{"hidden_size": 768, "n_experts": 24, "hidden_act": "geglu", "router_score": "softmax", "balance_bias": false, "router_z_loss": 0.001, "vocab_size": 47217, "train_tokens": 794700000, "dataset": "wikipedia_en"}
Below are experts of layer 13 (counted from 0) of a mixture-of-experts language model. Rows are named gate (a neuron's input weights, with its number), up (a neuron's input weights, with its number) and show model dimensions 144-191. Each number is 500 + 50 x the weight over its row's rms, rounded and kept within 0 to 999. Numbers have three digits each.
Before each expert's rows: a language model's description of what the expert responds to. This comes from a sample of Wikipedia text that the model never trained on.

# expert 18
Narrative objects and actors
gate0:474452516543529422432531580388426498420402500480479449570511538578516510513490455539599462529515587577585519530516500519523507488427396429481510
up0:560516495524431493501503512566554513458487498463526475449617481410497411449523470465530494509499471546477520517464552500517463491537512533539522
gate1:468464549500495554418480485464492545489547503499517467424521479530492546498541524556485472490585547539511467524518461539487566477564551481465441
up1:428429478459548416485435575515498512468469466507507578534508605519460480461520467441521430543541478484591455557454518536525487511509553355507547
gate2:438479538452454545520589490565488437452511555642568553478462534469469499509459513418642503488481483527433451516517469538498447435506567579505583
up2:567537433475467451522546445531453432437593525539527477513460490435640485510471498473428502439395436463459510414508545537557548468463420560514550
gate3:469514391463474484517496470503433445516398546461474441507443573424461536525421496530530467502512452536455477511558530490497466455504475458483494
up3:573471526474551537449443535521562452510527526482533504446412448495522559573557442470554505539483473512392432550566511546456585522472452513567467
gate4:433474511501582467510458541528415523537529492526554485495521373436497539498467447594432533509554512565458447529576550553533517405519509532545484
up4:421552501534471561403500494489469551475529549484508483493544534532537448530460599440571497493457475424472546506470446432521481550544506454441490
gate5:495558491501529506530560477480494513605503576410489486489432521531612505484437514573517513540469516542503508413472509568570541532484650519524495
up5:509534542448508503525542460400586425490488548491455536589485545561428499488468545552528489557462474511388411497483519475558516517516461511474463
gate6:551493540512534510494513489552482505523427475542528534562591500571525492566551510426464496479468489458586464493483482534426528382566455459443497
up6:502440557509510448507552481582430473494375501526539464444497450521493444534541550507528537531484417516566469543523524531495498439582376473481548
gate7:564476461515482458464579490572557498353494529517551516538522531449462562542475489462480471517521517510482447489502479534458550591504515572527493
up7:452511492547456454514414525571490469465546521481526600529522451448451570488481524537574493449572563549553431471512514499503516448527471487540543
gate8:474424517479469450560464492517467372499610548447548529518616585526540539490432418496522490477412483540480509470494490521482511542554474569469448
up8:504475488511452494529538445583536316521548579440556502538553583540489490496513515410487530552395444568479560440492515545478494479467389592415434
gate9:506513537546509415536517517416518485595600431441507584484383575559506525560472421519492558476522550600519457475509488444550465479495496490524464
up9:454442477444554583543382574569534436493456547505499495531463497453406497542510636487473359568486492398442533536526487507528516618485567493489448
gate10:493554486500527495515416498541528475544384557481427536549463496470561450467524432494514506500423548488513558483532586453555570603460550547485501
up10:517524556517533558522583517492557498494601545504578509525514526555395443531549487510520549500592499491547522524523467522485521471488439481577439
gate11:477543578464527489503477430453566568520518431375582446550420502449561512437429501450549565453381541534434486361473527504570535458483538547417526
up11:458597428618527425592567462508501551530575471446530535477494476482504513579446546487468482433523419558526400500611525574449484483501509507555441
gate12:419598496567509568601481392492548586435517555539512426595506450486505517475476486412450469427569540499476522464456518561509414454502554512525539
up12:667415539534501444535564597447552505511579542457505523412463505587495412515503506466460578570499452453516499508477514448538515498510480545511455
gate13:483491490510468552501508501621390563581525591464497482497569422510492579612438436549506598493584495507430442505451477496519526458513550496476558
up13:482483438516443550545444555486626458526495549504508520502512486510535622564522398470606456600469533537503528572519507474483530510503503477485536
gate14:464508456505495525515535490441426504550524495474556510487495541583491490534415473553515549466440602559536412522500497390459461524453476521430575
up14:560511483473476478431479524567496532508556473529469467481443405527503577475576468457456573549464456540412538516508556543528523470435480495599525
gate15:509589458499563502410504534507539506513502441526512559522522538486562506518551591472495628420382511458414586475491522635452540507457452551450481
up15:518425490480511516469487568492422507392498522483469533498513571542469463502479463506474356507547523533557579501463480534469510410480480484475462
gate16:482459545511464460527515452500472500495541496507529467586526513509517424421451444495461478465524504522512450595544405558387518509495531467450518
up16:570434545575532525499427496495477520497565512504502597498522499561531523660547482486521544533510563571456516491613488393473576448502609519485509
gate17:493531544505507443496479600447539435450604516516529521483454481540547581496445454480564519500455477486515552491497454436454482493457515450386487
up17:483454532545588526537469619503415447401523492520556541531477446522547589431514531384521542486468456479549492513454535437458451598479477482406472
gate18:451492425500515534482581506403550573511518449558524485442465503529493514447376525572504419456514555473498493478519496587502582519488521474522532
up18:449514507555452475555475476525457468555481469418417439451478499498430506466456435444470504511517463518647515533630456490517533516556489544614457
gate19:556469453569462484403510520505475409504464475494521464507493471469439496455467561476560453568594547548544492560455532506551526509391451501563527
up19:421484488453509468518554494504474491456489460486522483519450572543522545494481527473486467562501506598585522470460545413502499541479542570474509
gate20:451472463559601512516459568493494511410529543525441461517483562490514481515479341490436515434448491564505597407522549482505585466528453495551549
up20:490555507495522506543465510535641499478541470486453476529509519603430487502521440470548518453501447477376457465532536507424602547453534472528509
gate21:498583566573457551553472553471489412487498531493622477476478492578494489524434487510491534414465475559552612463430420436486559571550518456478562
up21:532509508449554542421508473526521512474493511532438509468535552455543495485567522491482482526502419446492430519442565565461434491496486553503569
gate22:586604623461545500533493485507435438481538460477479572516566478539453491593509403537476571525419483459490497441446534490531514525536525562446541
up22:528369519549471581508499588532484608500390495499466453641410478497431513465517633515483517447487484453519551533604510444518518523445466531583480
gate23:459394410612444518542535505484603479405470450555465496531472439539548556368541535477429531530490560505421474530522493551537489436432507478457472
up23:615564506467560528533572618566544472578567506435601501468555561496508540494525476568508527551477482425494463536390488508537399508475614484548567
gate24:536530502412526511471545520490532516397488478564477483499531476450610543396439513586452481503452468533436496487385455538451599556481510481455431
up24:432451573424591508526539527527468453512520512477473535412488576571457435496481527475536501434482547517465491516406414530417447493489431523543553
gate25:542491587528465567485447506452578489565521481551491470571578479477575523502469495418527532464511462436528454547480480480564576601557462554541506
up25:421469487461429508476484486568474609521552521470572502561529494530526517546557456528525457538528498440449582453502504462550467468439457501485532
gate26:488514635502406471571474567478474498524481390444435522474464509489501501467505438573478500447476501491524448463471542483534449565513470472485494
up26:543520390545514512484461487483451615389601459539450502547515470500478435540590454481473486531519513505498456466434587584508408573520547522535504
gate27:526427482458485537503494447480497421485455457528579414483514500499415492385513464468491625511502508430558506487498515485474536458442529492487563
up27:539601567428543423493486584570558430545528332488465507527529505538477428541511544490455526457541507494455555593547483507532501526550552474542461
gate28:458477586551539496492495528565521482465590485590391445538450499504472563493479535511525525473542462550550503542451523551463514519483533512510344
up28:552605479460490474559438471532445523525421502487493541431636516437612455512532428543463510439528531557603522464487536504475480481492447527540539
gate29:490466508522414530491485404510543495472571551538486421442516525477564527564377413512441527459537455540558586535461453525524502499624531537515440
up29:452562477511425497531462505535458546508506499432518592494492412490454464479514533468643471491584454514517515532476524503464580416589477469462521
gate30:462600467480477402398489434467499524477573505479547461557450442482568530501523525551574466522463507527441487422520580502447433547446441560389420
up30:476510552457524534451553503517522558535446481512418532489500478407608458447548467341472463486478467471518477520584539487546505430591488422426544
gate31:533544430481567439454539520457684465537539492380529484521513492359512498483508450500560497505497508558524546488510457477563563529415516481510497
up31:482457564462478529475528515586406515463563546515416437521579517540455526539556563413532467498525564550543478460504448427483494481540557472616495
gate32:440462507491449521414492493588462498547472436542584497419496476522460477486474507552443456498547529395447605576544524571528433365497568514470459
up32:627497470544496482557519435436519573511478505630529496534497438508454454497515566517448517556395420577481411465518511516492491545562422546537468
gate33:382427516448489499512481514523495542600455461506420464484470546504510458552564503515508463478535521467495566572571446528429544433537550504512582
up33:399461428531483424504622488496551518467422539468481435454458547471556545539494413503545485548550540529457495481495532538499449464566551507526487
gate34:400464528590467510538525426472471589469614499373546478502474506502426575557503489527552546434518470447453428493386597480386488474506437504547466
up34:468385523442555420510526547503396435545393514575537464402427436528460383516572538509478551493481421477523538510429523368508499505482420444492481
gate35:475481446458524496479498546464446418477537594601455573542547523472452521476555528454507527576539483448481451494517512380506427527449464458532568
up35:592460563531430495475438501491549522576468440373485478498584557518551426496493502526530540403487456515494552496469565607516565463533525446500476
gate36:528533394492572444511515513489421491558484485579525505497503596487506508524529439492376465457503534418453542615513504520518490501584569492399471
up36:546448469486446534547439517531542447504409490532556546528495459480582441549441484506528456484556401497519522426487426472523550484567512570497435
gate37:511503486497541503554482451482500627528518587468487530589521564503506499519501496425457549471522451475537511563516499524481533548505547527544499
up37:486493517514551505479439506479558478390574586462550478538464405566454515547456532565542473501497528413446548572532480487438516425527472536524541
gate38:519482545458451491523466471534487416461529584567528441460543380535523463507449413449446539479458444512412511589554464519423594432464391499591523
up38:494492536474503522583573528552549502616581557596450485388439481438478480540588549394465459429459475553498506643454535488515457352576479557581464
gate39:461427499506485543481441456534487604559541415470547489543474468464525435639390541576467452435538460443472515389556495589482577484544409500472519
up39:573503517507469548471496511469588495452508568488480576547461557485493456447544536437548600515419598464432494521434483514530461517454584432521453
gate40:583398479465548504536515552489486475559529506549473521515490563527495550468469503482506436521509465548583554501475578543566528466475514512479519
up40:551537465554617475575383544524538560530509486493499390536432507531471615442486531493539381495441474444475432505494435474522492388513447503464526
gate41:449530451503544510498475543522460468401413543484481569515533489560547532442486508530535490392405537493492536481547466418422516539449415544524491
up41:535495523471570482526521436500499503527483436466494533565507485448479550482444505507533445450453487494452490476485531442436561432457588559536480
gate42:575462448569531484561469508568517430498482442540542443512545500521541548562554533474542554513463443471466520448481442471500482429556645449424500
up42:494479464426483491507553489426485479538554507477495524481541502480437473417481596494539462490579530483524512520463489510474454505547576523433472

# expert 5
Quantifiers and continuation verbs
gate0:443514484454505556489479522397571559463397475495515511495492509549594493532492506488465552502419517543505534549432475525480484587491503605489572
up0:476392416561544523530477542527434541553440483469440538524550497534500484462530513531476484559550427505603496513534573470561471474493516500559476
gate1:502478434460524477571419509471491596570488616471494483483509522518462471505457509514506432514495473539452493533539433490454544600465460506473404
up1:440543382408585487481433511517455431532479545521549543536632465621634457431475504567502512555459527526522574552527445550534546486587571526467387
gate2:470559500547449561483561539471430564526515542557539571521516472619423565479519471591515469548454484514477556536498463527496545525477468470536548
up2:583531508500459412479492502440556489383476552539594424488452485535515361486568384433517520460416554511556471591367477580410520537409528576521557
gate3:440515503423397543519527439476542531369430440336585549466526484439449463475451416448534491518453464525483556572575489525475423605565469620535545
up3:523348498387612586533503481524421409535520471489502481353587451532588452534536519463572539492548499488417497512562527427461498534500387447498530
gate4:481443463518441543395478514491507591482479507447579524485473617504517557502521462549548529464480507582414524569535583487538536426493572514458500
up4:511478481577297446445462457448414460389506430530513526419498477568511454490477536489572496446587502490595454471539545481497546518495491452596655
gate5:468417433523436544439530473486483507561518509515520427527567523430475481549402555586403373532549545528464538554572543461466518459493448460449521
up5:490472483626492525484490573495469488500506422414537497582525492554448408559581442478560501416649444448469453494504511455456579508565528400579539
gate6:565459566492473511525552539482475459500484577497608567436536515483466569501465478507504512461516512554546470508466373524616502453529471597444526
up6:507548589516378527531519533497484510364573535608511479446490514523507446444483451453437484515533485562473483581496486508590546508548466555455481
gate7:507525519464462493560514491514478510551499513543572586491509504480535495487570527462572514466510560450525417440447503555499458520560504497521488
up7:489609436483570428517581497513544538516478516543490289515602522577574547538493525507555483512435518478574472460455478495438485495507483512469496
gate8:555501492518466515473490528503502620567463420461516478537543524502531520522499477493446556489524519499509554509450422421544580477483549456555438
up8:517435524519489483489530579476460548565444439512513486495444478500557485593420561532394600397472509512470474494510502475542559572559386592545522
gate9:564405523586543504461464538512526465520530519599484508522492446561433486573497445472449509441551472459549501502564466512609524457437482462409477
up9:520495532533586442404561502506508453540472409586451452543418464458484431375539455551480545457497467516535485496487520557442537455490396441524543
gate10:533446482545428555533509447480484545381507416557431444517539485471414505539433448479378449397363588455546529531510540491506566578445435552491458
up10:517441459496418501636472509495504520487575525497478468498551573482475472463480428478497474495557510528454608504555524428552441487553450575451574
gate11:471581418508549533457412484530540430522490570550505385461570576472479571482497462529538557547572496477502581422468509552471471351489426408504467
up11:507466568538463580545558556497523538514467438518460486439507564624438450514581481485510541561425516494565473553509429583513546503463552532523544
gate12:478502493427559509484490491468586476531486505564590514436510516385519448524568477480515515518500431480540527455406479505475523489542528471514487
up12:558419517422463553481432527484412554487459482576501529439501447490492552517558458524428438400483494604494550544515455496437574480525513523581470
gate13:541473496407451488492527478532460531521455581382446414517472414450563546525534481528538622468535531541542471524508624537509555509501528496529524
up13:390410424472452522490590461392521434523506612544513431558481516446370436403517402497519565499530503482508519496422452425542552496523492537477585
gate14:511467538459436520439526505548543444592450513439497507472478468493390503505442529560474614438395481469551550463565351576557525369471493446485504
up14:519535439458552373514531507485462478503526490482495480440514475473529493439463512466490467467461555487533619551485536451544532466478562447450544
gate15:512588422530536414534515516489568488506527464564485557509489500442687558605476574476456559491398459478562468529588479533482491427430523533418518
up15:417494490449516489525487457431594470498528422635512497498465512526567465596408499462424564486396491492537475490523583513493516452494511630514450
gate16:457556521478498579444535529530589519493482485522420578490547539513539555555503457496490491435453421486498494488475406482514488525464517489437466
up16:401493520565460520533482516494494508472564528395423607413575453434488475540484484531471491477498466473492429498462444501464556435423408470489470
gate17:558624560488515525498623484452521426562431523508454503496517503599437529493457450496525471438546531531573536575506465518470502435566478457509488
up17:461407438597636554440459509442562486543411521455492495491597521512488605511451627481434455625607469442485500520524456472515603445559479494490457
gate18:521432419466629564450504444583507494410554515527473514488473461397462491437425466478529567428549508510485431510443491477488522507491615470434527
up18:397527438483569519484513542466506470509467436484484539539409498489527402539479515513503520587518528572497602577499432535615570463515444470463449
gate19:592526448571461481497463511401591521488473520457485400530504444492533483576484538537526540532503512477504493470481533522424545519545483427519535
up19:481564528471485419527444496495502460471532579530589492552477469483481432512499502452488502543520487414468537511595569468469420472565444448453576
gate20:540562455514501497448453451493478445535515534563492547491469538392479513468488557566526519510528527544563559410444445372576513508539593582425513
up20:523537425524404451453626507548488406458503434468552479564549577493427403561510534437433470580582520442437542474455441478495437511540489540406396
gate21:570482530472452431510460495570455539502471425415545556535423481452500517484522486499501597510564424449509486480409504519512576452495510528502466
up21:447519463556594510514392513535485506488424492410524586477490476483557484589560474483524444497453473455534463515584459553430522492595538484566453
gate22:524489538595448447507625482501509498442470434503520459458536455471540441556480470547428529438505492415430524461422444439527538444574562455523461
up22:430464437511567577541511535463515524518533454465489515480518528581446429505589467535585502557488474500526470476599511525472419534414411498423459
gate23:476420526436479460414488454513464417494514479434542570552528547508507390569438537601489563513471482515522502449531497452524444486420517481524442
up23:472438461497484481467460458540440375594451443523543509469518540578491433487572417497479486518491490547497545495435545414568443456463453479489513
gate24:494450477576415447583515434524617488465432453554527579547544483524488548419389547548482526517430572457540580419469482468554465497542544522455455
up24:470449501556458527503580520528595516464518531429480452426602518517465606453461477587501523520515454524471408487462454521454453544570495534583537
gate25:482559489506430468420548418503472511533513455534507457495502516511484449500436516495510434521525452519469465450510486496463463403468465482485463
up25:505446533552484527470463538453434517432431452477480546537531500466421578475436554488562503509511401455555532562598468489494488502498380501505456
gate26:506534448523529484495501504552496415409514409501530544489498562465499461471457472501542488449493442453498465447499539604501481482461473504459484
up26:454468504445565520466491498554530597571576522422496489351497463543449417505536559471426467625496534500390463477483464543452543526398477518507518
gate27:544520543518402563504542582447566544540456531455448513458462444477404507430518510500502465615468530535391460408493474488559491508479593459536598
up27:454426506514540536473459429492479433457421439483523456601526520544494520442464493400519492486474508498593522577585588492492430518408460407510420
gate28:497477528470445529603464529556478495513484468532506401487435521462484423513465501575504656497458440523490561490437455528540530448445621596596509
up28:467496529483472571497490505525565597542452404447541568467493574572486589516475437540400447486454464438422389501498483558528559488468571440486521
gate29:417485411526498485548486489470517465447533527485528402632501425479513503528513532525491507543468450440381484466525442504616483507534527500496482
up29:476574441430449551410521572621574467467485504472550478455581494504462646569532545466534410530501587497531489478497528483483499535514484491472499
gate30:435597498501503439453433500583567561580468525582486465532543490430515533455464467446463538538557503573423513468540488545513577522561539377637469
up30:552515538519481455389419396490572617488527475596470439554416463551503524518489439492559542461467514464495448428556543588481539516407518599580446
gate31:432459488468447563492462479416463468517405486454482491501521477548548493533539385518551615482508508459563534523569474497504517487461462529416468
up31:525480498585576520397543485453549566580568527485557508521550489489627470520519448524433493506378436498558538526531555606462464485520462543503516
gate32:490419462440566540474403511532481454550542474497608463420465458579504445542573465540489463459452502550459456526577477601477444501418544567523465
up32:469479540622556388417384514461584512510553489493585488572555553518425462539548495536485537484434622533528498410558628502513498486530540403569490
gate33:457427552575531470573443561477506462367508454418563513450534605513514555437436530570543470397510493530497570498552487502587550439569470448469424
up33:489463478645491483532527516552520544397502489444522546497521446537440496528491581604486465480503512543519511447534464513460521459534430488514537
gate34:495515508537528555428561543509423529567446468471514487476481591493604492474480445537542503547515456482501399446488489631540483459456473484522591
up34:428477524425484505464436506509418540424542433358522532446508548511567509420491448586544485428483463527452484545390488590482543476536556526506589
gate35:460457508430560505544454447580539505477478478451499419513555436502485437516503432566516477516498560484520536410474465509481544535490506445498507
up35:491531495561416486451599526453537482478408477591459558503574538435509513478481515460516525514518498477521505515472482515497463400464488506493468
gate36:430541544515495485536429514523509426609506505476454583450449429427443471482428543471486431516501495470582522502299539547503485465525526587473508
up36:436493528492519538460483469441551520648559448476536567571511511532490464473421485586585501442484448499514590496509456475471522507434568469491517
gate37:496471496404374378444463567467445554516511585524519458529560490449478439540456500513463530485562464482436479556509524567502527486545452472531505
up37:528454475471460499475490460457539499499473444508532450487479415461387458518453576449456515420505576486509450498500440482366509459465559560492526
gate38:495549378455401455488511537436563484513512411602414516510523449501478499523499426490554616453436504457496487437524400540536487496491433486463471
up38:489545479503499487471579512494506598492557412458483524562413538459542449467614541430399466569540526508443545480576454431509497476522517530560558
gate39:491592492461407421478544547521528461466529426580448619519562485499522575528546473499419455517442545581550565454472480414471509504482424480498508
up39:572502451516519480515595479568514508425534500423537484408532530521478580511425491466559469525563422433488532444433393453532389443547524549587446
gate40:483581455440547524417479506483452458610518586511472574483481494495461470499535449490495467451576374518589528506539480541517482512539539558480504
up40:504409515547461472412513453488413521522341537524569471530454494519477515496437485488496472471454538523572455410476502487423530476543504377515510
gate41:460509545424516450496433599449476521535531431506545488508504522461487521552521414510401461515479633579465545529626459536554532475443454560537543
up41:506525470424596543586538584580507397661555545556446388475480436463551486498536410520528518596462425450449540497453452542512445516546472495516558
gate42:487537522510542351539483474517446583594517516498473462532549550485593528497577478521527588554434396457497520485444397442432529554442518453467600
up42:536548537546488419514538469502513553611456509464520479522510480543594487440567511467526585500385424470414495492523430550503562562505488524469557

# expert 9
Narrative pronouns and reporting
gate1:506404564505579500413437482527428456607545525489546548527477441524566460444495429503489448576620482527396518457441489526498465570492525595475482
up1:547450570468495462482508578524469415594555438508504582521391485504522428465593450544516529546587503504464449499415493559480567564516409482584549
gate2:470545485511498451471431504482483476458526470595549608475514492464535450502517465560472473463514516498485508503460428471550459526526525531467537
up2:528506522442484550470507431524501460515527509502464452549490533535507527527457462399517512616420540426454536492500586507420514545467519530553522
gate3:593478528627419589539492500472544634492617544527440541478477545465411614576403477463557410456436453493430516430489540546459531569478518518495475
up3:536514487497517497459579455478536516477506477517554462518558462556535553548529489497479471467469502497515463421425457549462584491420457513476617
gate4:474558482486546566461517550477609550471521516492541496435508465529509571555539462498533508432440598589524404564506495481449502452490423528509618
up4:590502418506441527565474653534556560546453530429524595476450498440492594546465423545469482450457452498446468553469483450516555432548449468541542
gate5:500420557505495462449466535571503513524418534507526389540398439518417478479478522556525391475577619467551344530585474524448521459472497437538476
up5:443472520536527538570470474596426505551566526537494514487469517420408527499533453505543444483498610399495464463485450488436471476591536462497455
gate6:489584544458482478534557473570539498589507584491557554515512516422516405542581497490478498492475449506495527517463465532497465418587518595457507
up6:547502481481608509497568430526458516579531556483598550434487547397585411521606474577415535540525501391520518431523450521509378543577557576491484
gate7:435558515503481556486480570462492475441477623480473519514536552502546465410569477521629520427467506533427471586566489512388507446497474505515460
up7:490518390474467417537514408495541437482499538473479571556530558564469426484476587491509557512516441474459469518475469488593466535456570480438451
gate8:520470423477479480388434567483490500523538553476527569486459498559528515516452479488453470474515451514609517458483494518493516468359487410492570
up8:453505499453452483544391529421522545487597495428570491489387462569526526536491510491511427502480362407494434562528550518471483568483479551399511
gate9:495478427486455574530559512551476499409515460529435535542484553453509467516492389564503455517487525482576493479529509443475546470416317512439561
up9:543552461565484570471474625460541529511453499506478515517514559462465449475476478522531474467593553496488545565497502436529503405471438402432485
gate10:517488512581416389562478583515518547534473486481523569514603464461508491503493591476580518523551465465506484464518454558487522468628579563512492
up10:503542489633439449537408505575501503497440572502420563622516623497542513505545465558536488549552500452544473491381508470526542531525524588479458
gate11:416496584502464503556475469491460524473534557471398515511433472421506439538490497599475576498436406580513467436437478511395478507498537437513483
up11:457472521525492430511396460540476515457471602564550494490560526429415472461494500504413542501413439542429510554520475467423415517494489328469526
gate12:514516429513526525516476512491524426475514541616453410468439566430473540524511479538527438377470503576519415528526470518539439500541526441411461
up12:503518541623514612502584563446493564464465566538567513470518494491441461468473558614482542428514484526411447469450422533504560348487468509450455
gate13:474450459409536446448435471420391426484615447461451439407500424518498476487518458516491496541542422407477478474522499511396534464493412480458482
up13:475453561539515470427406489510464567512488482482581480542445390542477485473450511590550507489452420501473457483562507542451514474519427500495518
gate14:478433500502462515443608451493478465460569555437546405472498378449419530410545483494520436500482509500497463525481459534510485540513573553480555
up14:534456482392493550447542514423413523528564377403466481508417408510560427516376574513524519528490485506448577461492489545485469545518525466492516
gate15:519525472522579469515481508403501512528491520500423467449589469478507566440539549509499509523446477513529478502599552590462511590544540477423534
up15:467467432515531390555516487447436536441619516547509449510602491487470528467538462544402452611614482604512480511505515530489532542486441405422547
gate16:573539551483446497507520473549494463495551523447505524448458420463416479423468480587504465543509555544458524441514481544439467438556488458484491
up16:495566544490464441402485491473469548492559473472629468429573475522518455465506542535527546545470532490530543484540394560467469576546449517490613
gate17:511483442430459314534483494473464507502509430506510542378566508537509467478431480395488426474547458442606449530561480465448472444467522504442417
up17:550519577557489514517455519485482462520510495514434465569556515485524530520548490529554573509496553516519560376486524440518525534461469406529561
gate18:533455500481491445514428539591486453558505460471562555456523471450479457457552457554451585482484461469505569446431536484599537431520480541487412
up18:497479410539413446518500521524535501440480478521540604510450438531490426500502551430490578517567471389454534470410395541428495495454486554493465
gate19:432469525489441526435550488572539539480436500499555482545545535491550525458554583444537450560566525435481551436450409453533452468500534476480458
up19:555474445478469570510478449517461506502477472506563506548545510516523523473492540537440539537535506438517502465572491503505553460444456540568573
gate20:488471419475413452412546537451560500444512481472537442475503541556487453451528513506542494491456506534574417472529479543493549528532435444499541
up20:547541513509518498516565480529477524540465582529507503353539500493428539392497556535432531523555488545469502487539496478496448502490460519564474
gate21:439589518598496578559494550563543497470422491589495532586520536431551524543467454456598531563571511498438551513515493478507544468506485416495493
up21:434521585489483448486529522568498513522476462576512409491503539482547472500390556430528467589536540558454532475468439479561481528457550580527509
gate22:437445502560522524436485541551478535546554515498586583446529403508473421469465482420491472468544480464530342522438521453396505464401521532436520
up22:475461435545445482505422561463407489567547500523481603541466506534482553474558471403464464420548543587454364452555523521518530514427517535561479
gate23:542493483529446570449616504570530515461520517460508524486456520515486433492484439427474514580475545519524508462467528471549515432493381423418528
up23:385509521598474474429551448492512526498490456535525482445581488528533519468463546509486437503465464485454502519471495542497458418475574465525592
gate24:449605537466527525546364388536520454568583538422527443483491495509420487500424449466423441452475525484442488459485536488396435464482519481493415
up24:461403525453498543481456513532493595483441515581459521517518515465448507592474480502630400581453508498434502546575440508466498534455553495480485
gate25:546561486555617466619525516462525505520491541445558468500465499469449475485446501501565438491480468549458566427501488513457504609614397557439467
up25:484572459529388502522479522490408546537583529512438482479572447508448537565447501478559495588532369519536501397545449501418566536394379541431502
gate26:548492454479493477471458521517481381559412419466543502453483561505485523518422499482528470470480573520474492554554523470448512474591485576438417
up26:522537401492627457523467545460421521469494518479554441448490630544564567487458543463555433499479533531452455541489581377510455460513508468420404
gate27:467511582476481403448465459453539539488412556577500540474522503488494476512454550460489475572434450473414513419477455557424437596470432476461560
up27:446501473523599629580404471476383468566544489401503385474527491479502556568560555537398386552475582436474428523461467423614465439482590475495459
gate28:437404497484475457474503440409528568490488443521528639462582472420518576461491499421515469402447450458474416473483479501481451522485478457469519
up28:436444448458507535518476560446497565469519455424472465548463400495465502502514561554505458480469538490616488456487545450516443517546449460499429
gate29:482600502511495571500596462390530541526480504528531511482600532443446456483481486467394528436594525444510618484456480598402491418438426551507473
up29:447451451566537441521476504538441591465450574482491413535492472487511507409588507485519499547577526367426451587449442476524537554548511419437480
gate30:430434491504523477474551479474439462496547420400443510497488530416496494434523541498537502401475527486503505548496405522466535358510429573579545
up30:475543548427492502449502565509511596528477549591459460468573549475466429570465521538442589539495432513472485486504653456553479603521403504488436
gate31:479459508515520440529423551474564461565557579463447543496414492415378399438601404468499446591503452505497379457477515479497476466438474456495511
up31:513582554481485513412506547479415533565523554553535513530396511638586565539538500482520603338523548494609565514546512497536514612556625499620475
gate32:483457486571468467571536474470530561530454475467475481448501435503458487455462578470484506518460432473526542516545480647486534595491517556395482
up32:506529468559570478494542546512497449501481547378476502536461485473492525634476517604489489496451583487580529435474536474479513512528486443450465
gate33:421438479521623466568509469499410529530479421505473517537473408487521470514578503598505384433562449487559503581512412487490540516531417530482499
up33:538482492357531495467487533530479450521562477542530478496520472413491564543433532499516621573385556479480472432531521478492589521444591615503484
gate34:487419564605541499520459487431485580399523572494453518475491453426429519446488486512462553532517496487549385518456521439572530504460363413500461
up34:536540405605518456561520469597542549456447379482467537561451432455487432444469440550536501465462495533548557435426509460542511459466455502426535
gate35:533488385566559568519509489509465497522527538543515438467498508456515412569523477546571469472499504501551477525447571467518542524571500492402559
up35:441355513463516467459562543472545491426522559556457485488494554507450581473498461521478521582427475551479429480482455463404532549406473455567548
gate36:393578497423495461547510574485454543474528474423555502395483549500513588445570497477569472501499532587588443589623479430491531454529492481515422
up36:535487482422472522375403503442498505536473489472598432468476531426456461599504548507488565545412518527425589528609588511475456381562399516514489
gate37:470491489475500554508441466425461455579478522483477476553543482414469437427377436497397475443512493534545503491527541503518546475513425532432475
up37:531532434517575521539478467531479401535488535460518487591531555428529487462459446547519348542481469610474567467470573525511477593533436574426549
gate38:529476536505582427519546514527524465493558540441515445450480483450529485612506400502475524530526370456515499508475451500477507563525460416579454
up38:560504504453537492501447463540512580520482498538571506570543508475473537437500474507542544496538510456476594439600478516437476454569559514483590
gate39:544509559480534559522531582553604592567461512453494540568549475461406504388492454525472523540458477484518518499402433537492468472484527385446548
up39:497499555470494476513453397524515511467555451508435540519528511390468484498544442595555500476508453530461455452491528514500504496517402469582518
gate40:452516490433458596415501593518548409521514434446470561420532474600445492509421535446503475551387418498487528548406513578488556510487412387466500
up40:484579502588426568468580469495513516504603509510485460408572503451487498510500428448555397527472562519500522531463573531536523509453511426587523
gate41:539558417532460461426486456377552472529477433539440522443480517506478508492482475514522503445548516434453568458415560495527561525513513452488450
up41:492559464530478426478560465462444480471452460507533496512495466515536479569544485435458460482630577380449466504412479496481506506537464584444392
gate42:481495528470427519539436513515537604464518469482509449504426495367459437457457565565537476422402512525569461566493539559452503534517443428476426
up42:525512502497538486430391439508456422437497605515537537506473469518408536485466454532518439433569584524452588530506529449546448540501501440629466
gate43:477544477490638566480578532517493444466474535400570463503445536417523497566531479510519542391455528525536486453555494593511457394431516474342471
up43:496597536491548568573503511509474552448463439491535515525447519504482547471519532491487467479508440548516504565510481614415610490435570455494540